Below are experts of layer 4 (counted from 0) of a mixture-of-experts language model. Rows are named router (the router's row for the expert), gate (a neuron's input weights, with its number), up (a neuron's input weights, with its number), down (a neuron's output weights, with its number) and show model dimensions 240-319. Each number is 50 + 10 x the weight over its row's rms, rounded and kept within 0 to 99.
After each expert's rows: "gets" lists some tokens that make up at least twice as much of what it gets as of all text; "comes before" lists some tokens at least twice as common just after its tokens as in all text. This comes from a sample of Wikipedia text that the model never trained on. Tokens count by the router's weight.

# expert 8
router:54 59 48 47 44 28 55 57 57 34 27 58 55 58 56 49 61 39 46 58 49 47 64 53 47 35 52 58 45 56 37 63 52 57 60 59 54 39 67 51 56 38 57 61 48 54 45 32 43 51 41 55 45 52 63 57 48 64 39 55 53 64 48 36 57 53 62 58 54 49 53 37 61 62 42 45 63 54 46 45
gate0:39 28 61 64 55 65 57 55 41 62 59 59 57 49 37 39 35 49 57 60 52 47 48 60 27 33 47 43 52 53 64 62 45 54 32 50 55 59 52 61 56 41 58 44 45 38 58 47 38 42 43 62 36 40 58 50 37 67 58 38 48 40 38 55 57 54 71 39 43 68 39 59 40 49 49 45 34 53 52 46
up0:44 39 63 59 48 58 58 55 47 52 51 60 45 59 40 40 41 56 54 68 55 38 46 53 23 33 38 45 56 58 60 59 57 59 28 48 50 62 57 64 66 51 54 47 40 44 58 50 48 38 36 55 46 40 51 56 52 63 42 34 47 37 39 55 56 64 64 39 56 61 41 57 37 59 65 38 26 54 53 43
down0:58 47 44 67 54 41 32 54 54 51 46 56 46 26 53 44 53 57 44 59 50 52 31 64 35 59 47 49 50 42 31 52 51 45 50 29 54 51 54 57 48 50 45 63 39 62 44 57 51 75 47 45 63 50 46 49 46 55 43 50 35 50 46 55 51 41 36 63 54 60 52 63 45 52 39 45 57 60 51 65
gate1:64 56 50 44 43 62 62 54 64 47 56 27 67 56 44 51 67 29 45 52 33 42 51 46 70 45 70 50 51 40 61 43 43 34 48 72 45 50 34 53 39 48 45 56 57 57 48 56 42 45 67 53 46 43 43 48 45 54 50 48 49 55 38 41 53 41 60 49 47 69 57 54 49 53 34 50 44 48 49 49
up1:43 37 51 45 53 40 63 56 27 78 57 66 47 49 56 65 49 62 76 48 61 53 27 40 47 45 58 52 72 48 50 44 50 45 55 38 53 43 42 49 34 39 43 48 54 44 38 46 58 60 42 43 53 55 45 30 56 39 63 56 47 51 60 46 52 59 42 47 48 45 38 55 37 38 56 49 34 48 56 38
down1:57 55 63 69 60 47 58 52 57 53 38 39 52 38 61 43 55 33 59 35 32 59 57 58 51 66 56 42 50 67 37 48 60 44 38 50 58 56 52 60 57 45 35 48 41 37 46 29 52 56 35 55 32 57 37 51 48 59 59 52 33 55 57 29 51 46 46 51 53 59 55 54 51 41 57 46 53 48 64 58
gate2:63 41 53 79 48 52 53 65 64 59 37 54 37 51 61 42 49 53 35 41 44 49 55 76 65 52 66 50 45 46 58 51 57 48 64 57 46 59 50 68 48 39 46 48 51 42 57 62 48 65 44 58 47 49 36 46 73 59 62 33 45 40 33 61 53 46 54 44 35 54 46 46 26 43 32 66 39 33 69 47
up2:47 54 59 50 50 52 43 44 59 44 27 54 50 39 58 37 51 57 52 43 50 65 41 61 61 60 74 38 55 61 49 47 45 65 52 65 35 32 52 51 61 46 55 61 56 54 48 47 53 50 49 65 48 34 67 50 55 61 46 58 59 56 51 38 44 56 55 56 46 62 45 31 35 37 50 44 53 40 58 62
down2:57 46 50 50 72 47 59 63 43 52 66 61 49 52 66 54 25 66 62 64 58 42 55 61 48 68 47 49 46 57 61 51 48 50 47 37 37 36 50 48 44 54 56 33 38 47 59 42 46 36 61 66 48 63 51 62 49 37 50 58 47 43 55 50 44 53 50 24 50 38 65 43 59 63 59 49 69 43 44 54
gets: "1", "2", "9", "0", "3", "8"
comes before: "9", "0", "8", "7", "6", "5"

# expert 12
router:74 34 47 58 57 29 68 60 43 43 51 52 54 32 49 49 58 41 42 62 56 40 45 38 54 42 61 58 29 39 44 45 57 35 48 45 45 49 55 55 65 48 43 56 53 56 38 42 49 49 42 45 46 44 49 48 36 49 53 54 56 54 65 58 53 28 53 59 41 53 41 41 45 45 51 48 56 52 48 55
gate0:48 50 54 57 58 63 71 47 57 31 50 59 68 67 43 41 46 57 56 40 28 66 44 54 36 57 50 28 51 48 54 63 54 52 39 53 51 59 45 54 43 55 38 50 40 40 61 57 41 58 52 58 51 45 32 41 53 45 64 52 55 50 45 43 60 69 55 42 34 50 53 31 60 46 49 56 52 57 54 36
up0:49 48 55 47 45 45 52 57 63 54 51 55 48 20 49 46 56 48 53 61 41 58 56 55 62 26 47 66 52 34 60 49 48 36 33 55 67 32 35 66 75 66 56 53 62 60 47 44 47 46 45 54 49 42 75 38 29 62 44 46 51 49 53 52 50 41 39 51 70 66 49 86 40 41 65 39 58 63 54 43
down0:52 57 36 55 55 42 62 58 51 46 37 54 40 58 52 43 61 46 22 46 45 57 53 57 45 52 79 47 45 59 69 37 54 57 50 42 43 53 64 47 52 46 56 52 59 63 61 55 52 60 68 55 51 59 77 46 56 61 23 37 58 50 61 49 61 40 67 43 44 60 65 52 31 39 42 71 40 40 55 64
gate1:59 54 49 58 61 47 67 51 49 36 63 44 39 51 56 35 44 39 55 54 48 56 57 53 48 37 46 31 48 48 77 22 40 39 51 48 37 52 40 63 45 60 59 71 47 50 37 61 59 56 72 49 47 38 64 44 41 44 60 58 63 45 45 61 68 68 58 23 43 52 52 51 55 64 55 57 54 55 40 40
up1:38 53 47 53 49 52 40 45 45 60 36 49 54 61 40 63 42 51 56 40 48 47 51 39 65 56 47 73 61 46 24 75 60 60 45 42 55 45 56 39 46 33 42 34 48 38 50 30 42 39 34 66 51 73 35 54 52 65 23 43 51 54 58 42 39 33 30 57 55 60 39 62 60 34 47 57 45 35 56 73
down1:44 61 43 71 46 53 39 50 55 47 23 71 53 50 53 48 75 25 64 52 42 51 54 63 49 40 57 55 36 52 63 47 57 56 44 60 54 56 38 52 28 66 63 58 46 57 59 49 33 50 51 60 55 72 62 41 36 30 33 48 40 49 45 49 48 60 49 46 51 58 48 51 50 44 53 53 62 70 52 46
gate2:53 56 49 40 45 60 53 50 28 62 62 66 45 53 64 66 34 37 66 62 38 30 65 66 43 59 53 31 58 51 72 54 56 57 54 51 62 43 48 65 53 59 35 42 35 57 50 64 42 64 48 39 62 55 62 45 50 48 39 30 68 41 41 29 54 51 74 46 41 32 40 55 71 43 63 56 49 45 50 50
up2:48 57 64 54 49 38 52 41 58 52 39 42 53 51 34 43 56 63 40 48 46 54 42 52 41 50 45 65 45 51 29 53 45 51 56 51 48 55 66 37 40 28 53 59 62 50 54 40 57 51 59 56 47 38 39 53 42 58 63 61 28 46 53 64 60 50 41 51 62 57 63 42 28 52 46 54 43 59 47 58
down2:38 42 39 36 51 49 53 60 46 55 68 58 43 68 45 59 50 50 50 35 51 66 39 44 64 51 69 41 33 37 43 74 53 40 43 43 40 47 43 58 53 46 53 45 25 44 52 67 46 42 61 49 42 46 50 36 74 33 72 50 53 47 61 62 33 33 47 56 53 49 36 40 63 62 44 38 40 59 58 59
gets: "0", ",", "9", "7", " that", "8"
comes before: "1", "2", " he", ")", "7", "6"

# expert 10
router:66 46 42 70 52 67 25 29 66 35 30 49 50 44 48 67 49 52 43 68 34 30 80 37 57 58 34 67 46 66 34 53 47 49 51 72 52 60 28 58 53 42 57 31 54 51 44 56 43 51 56 64 51 64 49 56 55 52 25 43 45 72 43 55 54 54 47 36 52 28 35 54 58 45 55 57 42 63 56 55
gate0:65 69 40 45 56 34 56 39 61 53 42 60 65 56 38 37 61 60 54 48 54 48 46 58 50 55 53 59 30 42 39 54 27 37 52 48 64 45 30 60 51 49 46 45 53 52 58 56 48 49 53 58 46 44 38 44 67 43 70 50 52 48 61 50 57 55 42 43 49 51 73 51 44 58 50 60 47 52 47 48
up0:65 19 54 46 53 55 43 54 55 40 55 38 52 32 39 61 45 48 48 44 57 38 55 46 45 39 65 45 57 49 48 47 65 60 56 47 36 66 64 28 42 45 55 50 53 47 31 49 61 61 54 44 53 55 56 44 30 56 34 57 61 46 47 31 29 48 55 61 53 65 50 39 47 44 34 49 67 50 31 51
down0:45 66 40 39 65 50 64 38 60 41 46 55 57 45 53 55 63 54 43 53 46 41 43 45 43 50 55 48 54 44 66 47 65 43 55 43 50 32 59 38 54 52 31 45 60 51 33 38 41 72 59 60 53 46 70 39 44 35 48 51 62 44 39 43 65 45 52 35 56 44 48 65 38 54 57 51 54 55 44 40
gate1:39 55 31 46 60 47 59 48 38 48 46 46 54 63 54 31 50 50 37 67 52 55 55 46 75 67 27 43 57 59 64 56 46 38 42 41 38 58 64 56 47 53 53 39 45 54 50 62 39 52 62 53 26 55 54 61 41 48 56 70 47 41 60 48 51 50 62 51 71 25 54 52 67 65 58 39 33 49 33 43
up1:63 45 59 64 35 48 43 44 56 47 54 61 53 54 49 61 35 54 64 44 39 54 46 50 30 40 63 47 36 56 45 26 48 49 51 61 75 54 47 46 41 54 53 46 47 38 62 43 56 45 55 40 53 53 47 40 69 59 56 30 54 56 63 43 47 48 58 48 29 55 53 46 37 35 51 66 76 48 64 41
down1:34 51 36 33 58 47 51 59 36 42 61 43 53 70 56 52 32 65 52 47 56 65 65 35 62 50 54 56 47 53 49 37 50 53 53 34 58 52 64 32 48 34 39 37 49 52 43 64 42 42 51 44 47 48 53 44 55 33 61 61 54 53 46 55 61 52 53 45 62 48 61 57 41 55 65 58 35 32 49 48
gate2:47 47 51 56 63 41 55 50 40 45 42 63 71 43 58 45 54 34 45 70 59 51 55 54 49 37 62 45 39 38 45 70 47 60 55 68 63 40 53 33 47 57 51 39 47 44 64 50 53 43 44 46 50 45 46 62 52 64 52 42 46 67 48 51 50 56 59 36 55 63 50 40 56 49 66 70 52 50 57 50
up2:43 56 64 43 57 57 42 60 66 48 38 51 39 60 52 37 46 51 45 47 43 50 55 45 34 34 36 60 51 38 53 49 54 59 63 31 35 48 48 46 65 65 58 45 42 43 29 50 58 58 34 47 49 63 61 74 60 36 58 54 52 45 55 68 45 51 65 45 61 53 51 51 51 51 56 43 39 43 46 40
down2:48 48 58 35 59 32 52 50 54 47 55 60 37 44 47 69 30 58 50 52 47 46 46 57 53 43 54 45 47 28 75 59 73 54 64 36 49 34 34 55 58 65 62 54 50 47 53 56 44 66 42 53 26 50 40 36 53 42 41 55 52 27 61 67 47 52 43 46 58 51 69 51 54 47 43 44 41 52 68 40
gets: "\n", "==", "-", "|", " ==", " under"
comes before: ":", "\n", "|", "-", "=", " •"

# expert 2
router:55 56 52 33 39 47 58 59 45 46 44 55 49 51 36 49 40 51 52 42 55 49 78 55 35 46 55 52 64 51 55 55 63 67 45 47 53 33 57 56 28 44 44 50 59 58 35 43 40 45 39 44 67 51 55 44 54 33 46 56 33 54 45 45 58 57 56 53 47 53 60 46 64 62 40 44 56 37 44 54
gate0:57 46 39 23 39 48 47 46 46 50 53 45 53 42 62 52 46 44 54 51 54 49 48 59 53 49 61 33 42 47 44 37 46 43 69 53 65 43 37 55 50 57 48 63 41 71 52 46 26 63 56 36 58 48 73 62 56 70 38 40 64 59 60 18 58 70 41 54 41 56 60 44 51 43 55 57 62 49 39 49
up0:53 37 38 25 43 51 49 41 48 61 58 32 37 56 62 57 51 46 39 43 54 68 43 56 60 50 52 47 67 62 44 36 66 51 45 47 42 60 54 47 48 59 46 43 38 63 58 43 60 37 35 40 57 53 50 68 37 55 60 51 51 72 46 51 45 69 66 38 31 41 63 32 54 55 48 48 51 49 60 56
down0:56 60 48 63 47 27 46 45 49 44 50 55 50 47 51 38 60 59 47 40 52 42 25 47 49 62 41 45 42 72 64 50 54 48 59 50 60 52 54 46 51 65 59 55 60 38 44 45 36 45 53 67 60 47 51 40 65 50 67 40 44 67 64 34 56 38 44 60 46 33 57 53 57 53 42 50 36 43 51 43
gate1:52 51 34 54 65 46 36 57 43 54 48 49 50 47 46 54 49 50 50 46 50 47 40 54 41 54 44 53 47 44 41 41 42 39 34 43 74 62 40 55 56 67 53 40 51 40 57 49 32 59 41 51 43 71 36 63 44 59 62 45 44 49 52 51 43 45 48 37 60 56 49 76 43 40 68 43 51 58 36 37
up1:40 44 69 52 38 46 51 41 54 50 52 48 59 37 45 58 57 61 47 56 45 47 49 55 62 47 52 36 53 73 59 54 62 53 60 57 32 49 52 53 44 47 50 52 54 56 50 48 60 33 41 53 58 43 67 45 48 46 35 52 62 58 48 53 62 53 55 55 48 39 43 35 63 47 38 58 50 42 63 75
down1:65 45 43 47 53 50 51 60 51 46 74 61 52 50 34 36 49 37 56 37 63 57 62 44 49 53 59 45 30 53 61 56 63 36 68 56 48 52 20 55 52 68 53 54 42 49 52 58 39 59 42 43 41 63 40 62 52 48 71 40 37 51 37 56 40 42 42 38 41 50 54 48 56 51 48 37 55 66 43 31
gate2:58 49 36 52 49 35 65 51 48 60 44 51 50 39 59 29 51 60 63 69 68 34 41 59 47 55 33 56 70 47 48 53 63 50 41 42 19 52 73 56 38 40 49 61 46 68 57 60 61 47 44 39 51 50 50 55 66 52 47 67 50 56 32 49 51 47 58 60 35 49 52 52 33 62 44 60 35 56 64 65
up2:53 61 53 61 60 33 63 59 43 68 42 54 29 43 65 52 66 53 42 61 65 38 38 63 43 62 37 62 34 62 42 67 58 53 26 54 36 52 68 45 56 50 53 54 41 63 51 56 49 44 56 41 54 46 39 42 47 58 71 57 47 54 38 46 58 53 67 52 54 48 60 53 20 52 59 66 49 57 49 46
down2:46 47 66 35 57 67 41 32 52 46 52 43 37 43 54 56 56 39 45 41 58 60 44 36 46 49 54 51 46 41 53 67 30 25 43 59 52 45 59 42 49 49 54 55 68 49 31 37 57 42 55 49 35 48 31 40 47 35 46 33 68 54 49 56 50 45 55 32 64 61 62 48 65 39 42 50 60 42 49 49
gets: " in", " (", " on", " at", " from", " In"
comes before: " the", " ", " a", " his", " January", " New"

# expert 3
router:44 44 50 45 60 50 62 42 55 54 63 45 55 52 33 57 35 56 45 30 52 53 49 59 51 51 37 56 58 51 42 46 66 56 43 26 56 45 62 46 43 46 43 58 42 50 55 48 56 34 56 54 62 56 44 37 72 48 63 48 67 41 35 46 67 59 54 49 67 50 64 63 54 61 47 34 62 45 69 57
gate0:39 33 61 54 57 58 50 32 54 61 61 67 48 53 56 50 27 55 42 54 55 43 28 24 68 54 61 30 60 48 56 60 53 44 44 42 45 45 45 66 48 52 74 36 60 40 60 59 57 39 51 47 48 54 39 56 68 55 42 61 48 51 49 46 41 51 45 50 60 46 47 51 44 53 60 61 46 62 68 45
up0:50 46 56 57 37 66 39 40 48 54 44 71 45 67 58 49 61 49 37 53 48 37 53 56 37 53 46 53 42 43 57 56 46 40 69 33 56 51 40 39 47 37 37 45 49 53 41 50 42 74 47 54 37 43 62 38 48 52 44 45 50 26 56 57 63 50 56 56 44 53 43 56 56 35 38 56 50 37 51 63
down0:52 42 49 39 44 53 53 54 47 46 41 39 42 40 56 49 43 48 62 82 49 45 46 58 46 36 40 56 53 69 68 67 64 53 48 49 51 60 65 57 39 48 63 58 69 61 52 67 34 50 39 54 61 44 59 44 65 51 44 56 32 41 39 50 51 63 37 40 39 57 59 59 40 86 40 69 32 65 55 31
gate1:28 47 66 49 46 47 54 48 46 59 47 47 52 36 50 50 22 55 54 34 51 43 58 39 65 27 42 44 65 54 52 51 38 62 59 51 57 65 43 75 67 63 41 50 55 47 52 54 56 58 55 45 46 41 47 46 49 48 58 58 30 59 42 62 59 49 49 43 67 44 53 60 48 66 48 47 48 57 40 38
up1:58 54 54 65 47 46 53 32 44 59 40 51 70 50 47 59 54 55 63 65 43 50 36 62 53 45 63 62 41 54 53 51 46 48 36 59 46 45 37 47 46 45 66 55 51 39 50 39 46 36 44 56 44 38 52 51 70 39 52 52 27 50 53 48 64 36 50 42 80 43 41 69 73 48 57 49 46 53 59 47
down1:49 40 49 57 40 45 53 50 24 40 41 47 43 54 35 46 68 52 60 39 52 44 56 58 65 56 58 49 42 47 53 46 44 40 72 41 40 64 51 54 43 54 54 51 57 53 49 57 41 43 46 41 61 51 53 52 60 46 56 45 41 47 69 68 43 53 67 69 64 45 41 55 61 63 56 49 40 54 52 46
gate2:47 40 40 59 57 57 37 61 43 40 35 43 41 46 40 59 44 51 37 59 52 73 25 57 53 50 64 50 45 55 38 36 33 54 55 45 54 51 44 43 45 51 52 38 55 50 54 64 54 36 51 47 62 38 63 57 61 55 62 32 48 67 55 57 54 56 57 37 57 43 46 41 43 44 37 57 64 51 48 46
up2:57 42 43 32 51 42 44 59 68 50 53 52 25 52 42 47 51 62 55 60 44 51 37 37 58 54 40 39 37 43 43 41 27 41 51 44 66 48 59 54 62 49 49 46 68 34 52 58 49 46 50 57 64 40 56 64 54 39 60 44 44 53 58 49 57 52 66 52 41 35 54 39 53 63 59 43 53 60 48 40
down2:62 45 52 57 58 49 48 57 41 44 66 47 56 66 54 42 51 47 44 57 44 47 46 62 51 45 45 55 40 26 51 52 49 60 38 54 37 69 46 47 49 53 59 44 47 52 47 66 58 47 30 57 50 59 55 58 48 20 68 49 41 49 49 37 51 45 33 33 40 34 48 53 53 38 45 59 51 52 64 39
gets: " to", " for", " was", " with", " be", " of"
comes before: " the", " a", " to", " his", " in", " an"

# expert 0
router:46 44 56 38 59 53 46 41 31 44 66 52 42 33 59 40 34 58 38 47 40 69 58 36 48 43 55 29 40 50 46 47 37 66 50 56 48 51 66 35 63 72 53 63 43 47 54 40 43 45 63 46 41 51 41 48 42 55 41 57 44 54 62 45 48 54 42 52 55 41 45 52 45 71 42 47 62 59 39 43
gate0:56 57 44 48 54 42 58 51 50 50 51 49 52 44 50 37 30 63 55 67 45 52 46 51 42 50 50 57 50 46 62 54 39 24 39 39 41 66 69 62 65 68 61 48 47 40 34 44 30 53 58 63 31 44 54 69 46 67 56 39 54 53 45 56 47 37 39 44 61 56 48 52 56 57 68 52 60 41 37 53
up0:50 49 37 54 50 56 39 39 50 50 29 74 45 47 32 47 32 50 29 56 49 47 60 48 62 60 58 41 45 60 48 57 54 42 58 59 53 49 35 60 31 40 69 64 55 50 63 53 29 50 62 58 51 52 44 52 61 63 46 60 40 59 69 62 47 44 42 37 44 37 26 29 50 53 50 55 54 42 59 49
down0:29 39 44 66 56 67 52 50 53 41 63 49 56 57 26 61 51 60 66 39 32 56 57 59 47 64 50 53 48 43 42 59 44 39 50 32 42 31 50 42 35 36 66 53 54 72 45 60 50 42 55 54 47 44 51 52 43 43 16 61 42 40 50 69 47 50 54 54 61 36 57 54 57 51 56 64 42 63 34 53
gate1:48 50 58 56 55 48 47 49 58 60 67 62 56 57 69 43 39 68 44 62 61 43 42 62 26 57 44 56 31 59 36 54 59 57 37 59 48 48 40 68 63 50 43 38 37 69 30 59 48 48 35 48 48 48 57 55 30 40 51 38 41 48 53 56 52 46 31 40 41 59 56 64 47 55 49 50 38 27 49 52
up1:51 47 54 58 64 57 52 41 53 45 39 59 66 39 56 57 48 60 44 36 53 50 33 45 47 58 42 45 49 39 35 52 58 56 48 49 48 44 59 35 55 59 21 40 48 38 46 57 43 55 42 46 55 40 48 55 39 43 56 46 61 42 54 46 55 59 51 44 32 51 38 51 64 56 58 30 46 58 61 50
down1:50 55 54 49 58 48 49 49 60 37 36 47 40 58 67 55 49 44 53 57 52 35 26 42 58 26 43 36 36 48 43 52 45 51 57 40 49 54 57 45 53 47 52 45 55 55 62 51 58 49 44 63 64 55 60 45 41 52 64 58 67 55 62 34 70 38 48 54 58 55 49 50 53 58 53 58 51 71 57 57
gate2:50 53 57 37 51 41 61 42 54 63 50 40 43 32 43 49 64 56 58 45 46 44 49 46 56 51 36 71 38 41 43 59 73 67 41 56 47 48 52 54 51 52 51 36 41 66 59 65 57 56 23 56 55 51 71 42 51 66 51 67 38 46 55 51 46 56 64 45 34 61 45 60 66 43 53 40 51 36 30 50
up2:54 47 76 57 37 56 49 54 26 70 37 59 30 39 51 51 52 60 67 67 47 42 42 47 47 41 50 59 46 56 58 47 64 64 39 64 34 42 47 61 19 51 52 50 64 50 40 37 66 59 49 42 46 66 54 45 49 59 40 59 33 45 70 52 43 52 45 47 51 67 51 71 46 33 50 71 37 41 62 60
down2:45 51 31 46 45 46 60 55 41 64 19 53 60 58 35 55 57 72 54 35 43 46 30 40 44 39 51 67 42 43 73 58 32 47 50 54 48 54 55 58 59 46 40 23 79 56 60 49 69 62 53 70 52 54 37 54 43 65 28 44 54 62 54 39 45 38 49 65 51 72 62 52 43 52 36 44 47 52 32 67
gets: " of", " and", " |", " two", " all", " other"
comes before: " ", " the", " years", "%", " other", " people"

# expert 13
router:31 45 65 65 52 50 57 46 65 27 47 58 63 37 61 49 50 45 51 26 56 59 36 30 48 38 54 43 49 48 55 38 54 44 54 56 51 48 37 39 52 73 50 59 60 48 44 45 44 41 61 46 24 37 54 38 25 52 63 52 55 64 52 54 58 68 50 36 52 43 49 54 50 55 61 60 54 68 53 47
gate0:52 60 31 40 60 46 49 62 39 43 29 34 45 44 36 35 65 46 48 37 42 54 40 63 74 59 51 46 59 43 50 41 50 49 52 54 43 47 39 55 73 47 51 42 37 55 52 53 40 55 43 55 60 54 44 60 66 51 37 48 43 54 41 33 41 54 32 48 70 52 78 43 46 54 66 61 55 34 49 51
up0:52 51 61 58 28 55 42 45 35 55 57 53 55 72 62 53 29 53 59 69 50 56 54 41 32 41 56 53 53 60 67 66 49 58 54 45 55 56 63 49 31 45 42 34 55 46 52 44 62 51 66 59 43 43 59 51 53 47 54 52 52 44 59 52 53 61 76 58 27 46 45 49 61 31 50 53 50 46 57 58
down0:54 49 34 46 48 56 61 42 56 52 53 57 40 55 53 45 47 48 40 51 47 55 49 41 44 49 41 69 45 39 68 43 41 55 43 55 58 47 63 51 43 54 56 53 41 66 54 63 52 61 45 54 39 64 54 46 76 55 52 60 49 38 54 57 57 61 48 49 51 41 49 48 54 50 61 55 53 55 50 69
gate1:55 55 44 52 71 71 48 25 50 33 57 49 47 34 50 35 39 35 34 39 39 49 57 36 50 64 47 38 42 43 48 44 49 55 43 44 43 59 66 32 49 58 39 50 52 43 48 54 45 46 48 55 57 50 46 57 32 46 47 45 53 64 38 53 46 60 35 55 44 36 38 47 37 48 60 40 48 56 53 31
up1:52 42 52 48 40 27 59 65 32 63 48 40 51 33 54 68 65 41 60 57 48 54 50 70 43 58 40 66 38 44 52 40 43 47 43 43 55 44 47 53 58 52 61 55 48 71 50 47 47 64 69 47 38 68 58 52 51 62 54 63 38 36 60 50 59 30 54 47 47 60 51 60 64 56 47 50 64 41 57 56
down1:54 47 49 49 40 46 59 62 55 43 38 44 56 52 54 50 50 44 60 46 47 46 55 71 71 46 37 41 57 55 75 42 63 37 43 40 43 56 49 53 67 38 60 64 60 44 62 34 69 48 31 47 34 39 42 44 32 51 60 47 48 39 41 43 43 69 46 40 68 33 49 56 61 57 56 61 20 64 24 68
gate2:46 55 49 32 41 47 54 50 56 50 57 50 40 35 49 54 52 46 31 58 55 58 57 63 60 38 40 41 66 53 56 58 19 59 37 47 53 56 38 58 44 46 52 63 62 46 57 44 43 60 32 69 47 57 53 61 57 52 50 37 56 39 47 30 61 27 72 57 61 38 40 42 55 57 61 51 47 42 41 51
up2:43 53 46 39 54 47 54 48 45 45 47 54 38 44 54 49 52 30 26 52 59 57 55 49 60 31 43 30 74 61 57 57 36 53 31 56 56 53 35 52 48 55 45 60 70 48 65 44 41 46 52 66 42 59 39 58 52 54 51 38 67 50 47 50 51 50 61 54 64 24 29 38 55 40 51 50 47 39 60 51
down2:36 56 45 50 54 55 48 43 53 33 48 30 51 46 44 42 49 29 52 53 38 50 61 55 45 33 41 32 45 46 26 54 44 49 42 53 38 48 43 46 54 34 50 49 48 39 38 50 44 51 56 43 49 48 46 59 39 46 40 52 42 74 52 54 39 40 40 42 52 49 46 45 51 70 42 38 53 83 51 34
gets: ",", " ", "-", " \"", " (", "'"
comes before: "1", "2", "s", " and", " but", " which"

# expert 14
router:60 52 38 51 48 40 55 56 38 56 49 47 39 47 38 60 62 59 45 59 65 44 34 54 69 53 59 53 52 39 72 39 49 42 37 45 35 49 52 47 40 48 51 60 53 54 56 36 61 60 47 59 43 51 44 68 50 48 71 51 43 45 68 41 52 44 61 52 53 42 58 50 53 63 39 59 57 32 59 66
gate0:44 71 29 44 54 53 42 58 48 47 51 53 52 58 51 61 53 60 60 56 49 59 50 57 31 52 42 45 85 56 63 60 61 36 32 34 46 43 53 41 35 40 61 43 46 37 46 45 61 57 49 51 61 45 63 61 57 41 51 64 51 53 36 53 42 52 54 41 48 63 42 57 38 42 44 43 48 51 50 43
up0:39 54 53 41 56 48 63 56 46 59 49 66 45 40 52 50 72 34 55 59 55 44 43 56 53 50 58 56 66 60 45 42 66 47 38 57 48 53 41 66 74 44 38 51 34 43 70 42 59 50 48 50 51 48 74 49 47 47 49 62 58 33 36 42 38 70 51 49 43 51 42 50 52 59 41 51 42 49 47 51
down0:64 51 60 50 32 50 54 32 67 46 33 59 68 57 52 61 51 51 56 55 54 55 44 54 68 35 64 53 57 69 43 44 46 52 52 54 51 52 46 43 53 61 61 50 43 47 34 39 48 68 56 53 52 50 42 35 41 44 38 46 55 53 61 24 72 56 45 51 42 38 51 28 50 41 45 48 46 56 70 58
gate1:33 47 70 44 48 48 68 67 48 51 44 43 51 47 49 45 32 46 36 64 48 37 56 56 45 56 44 57 57 55 52 69 58 49 41 23 49 46 51 36 45 58 45 48 42 51 59 54 30 28 48 42 43 52 47 55 41 50 45 46 54 52 57 34 60 55 58 51 56 48 60 55 46 53 70 54 33 51 47 49
up1:52 54 73 51 48 49 74 74 46 51 46 56 42 60 63 35 50 47 36 59 28 24 52 57 50 65 47 44 61 48 60 73 64 44 38 34 61 41 56 37 39 67 54 45 23 52 45 52 32 29 53 50 52 37 41 51 46 54 59 39 50 48 62 31 65 66 58 42 60 53 65 61 44 52 55 58 37 50 50 36
down1:47 46 41 52 46 46 46 75 38 57 46 48 43 37 46 22 62 75 41 56 46 45 63 45 50 42 59 38 67 55 50 44 48 56 59 55 51 54 40 41 56 52 53 65 58 33 52 64 60 43 39 57 75 48 79 57 46 40 50 35 45 37 49 54 43 45 55 54 60 60 60 56 50 48 53 51 44 55 55 52
gate2:54 44 56 61 41 47 36 37 44 57 54 38 51 49 64 43 51 47 57 34 59 43 58 43 59 65 33 50 51 51 48 47 42 69 55 54 52 43 30 29 57 49 49 48 56 49 62 48 50 45 55 42 39 43 56 51 24 61 56 57 47 59 55 37 57 46 31 43 31 46 37 49 52 48 44 45 61 42 71 51
up2:55 42 54 48 65 49 61 61 53 47 47 54 51 37 46 58 49 56 62 54 45 57 48 70 44 50 72 45 53 43 52 56 71 39 62 43 35 68 55 48 18 62 45 51 56 65 35 44 56 67 49 49 52 68 56 55 47 40 55 50 44 55 36 80 35 53 51 55 42 55 53 55 61 54 55 53 49 44 63 56
down2:45 50 62 64 60 62 39 48 45 56 29 45 42 40 38 32 45 36 54 52 50 55 58 54 48 37 55 38 56 47 36 57 48 37 53 54 39 46 44 50 32 64 56 59 46 52 55 52 37 33 44 59 47 53 52 50 69 49 34 63 39 43 61 64 44 58 45 63 35 43 50 60 64 38 35 54 42 53 23 60
gets: ".", ":", " |", "\n", ")", ")."
comes before: "\n", " The", " He", " In", " It", " This"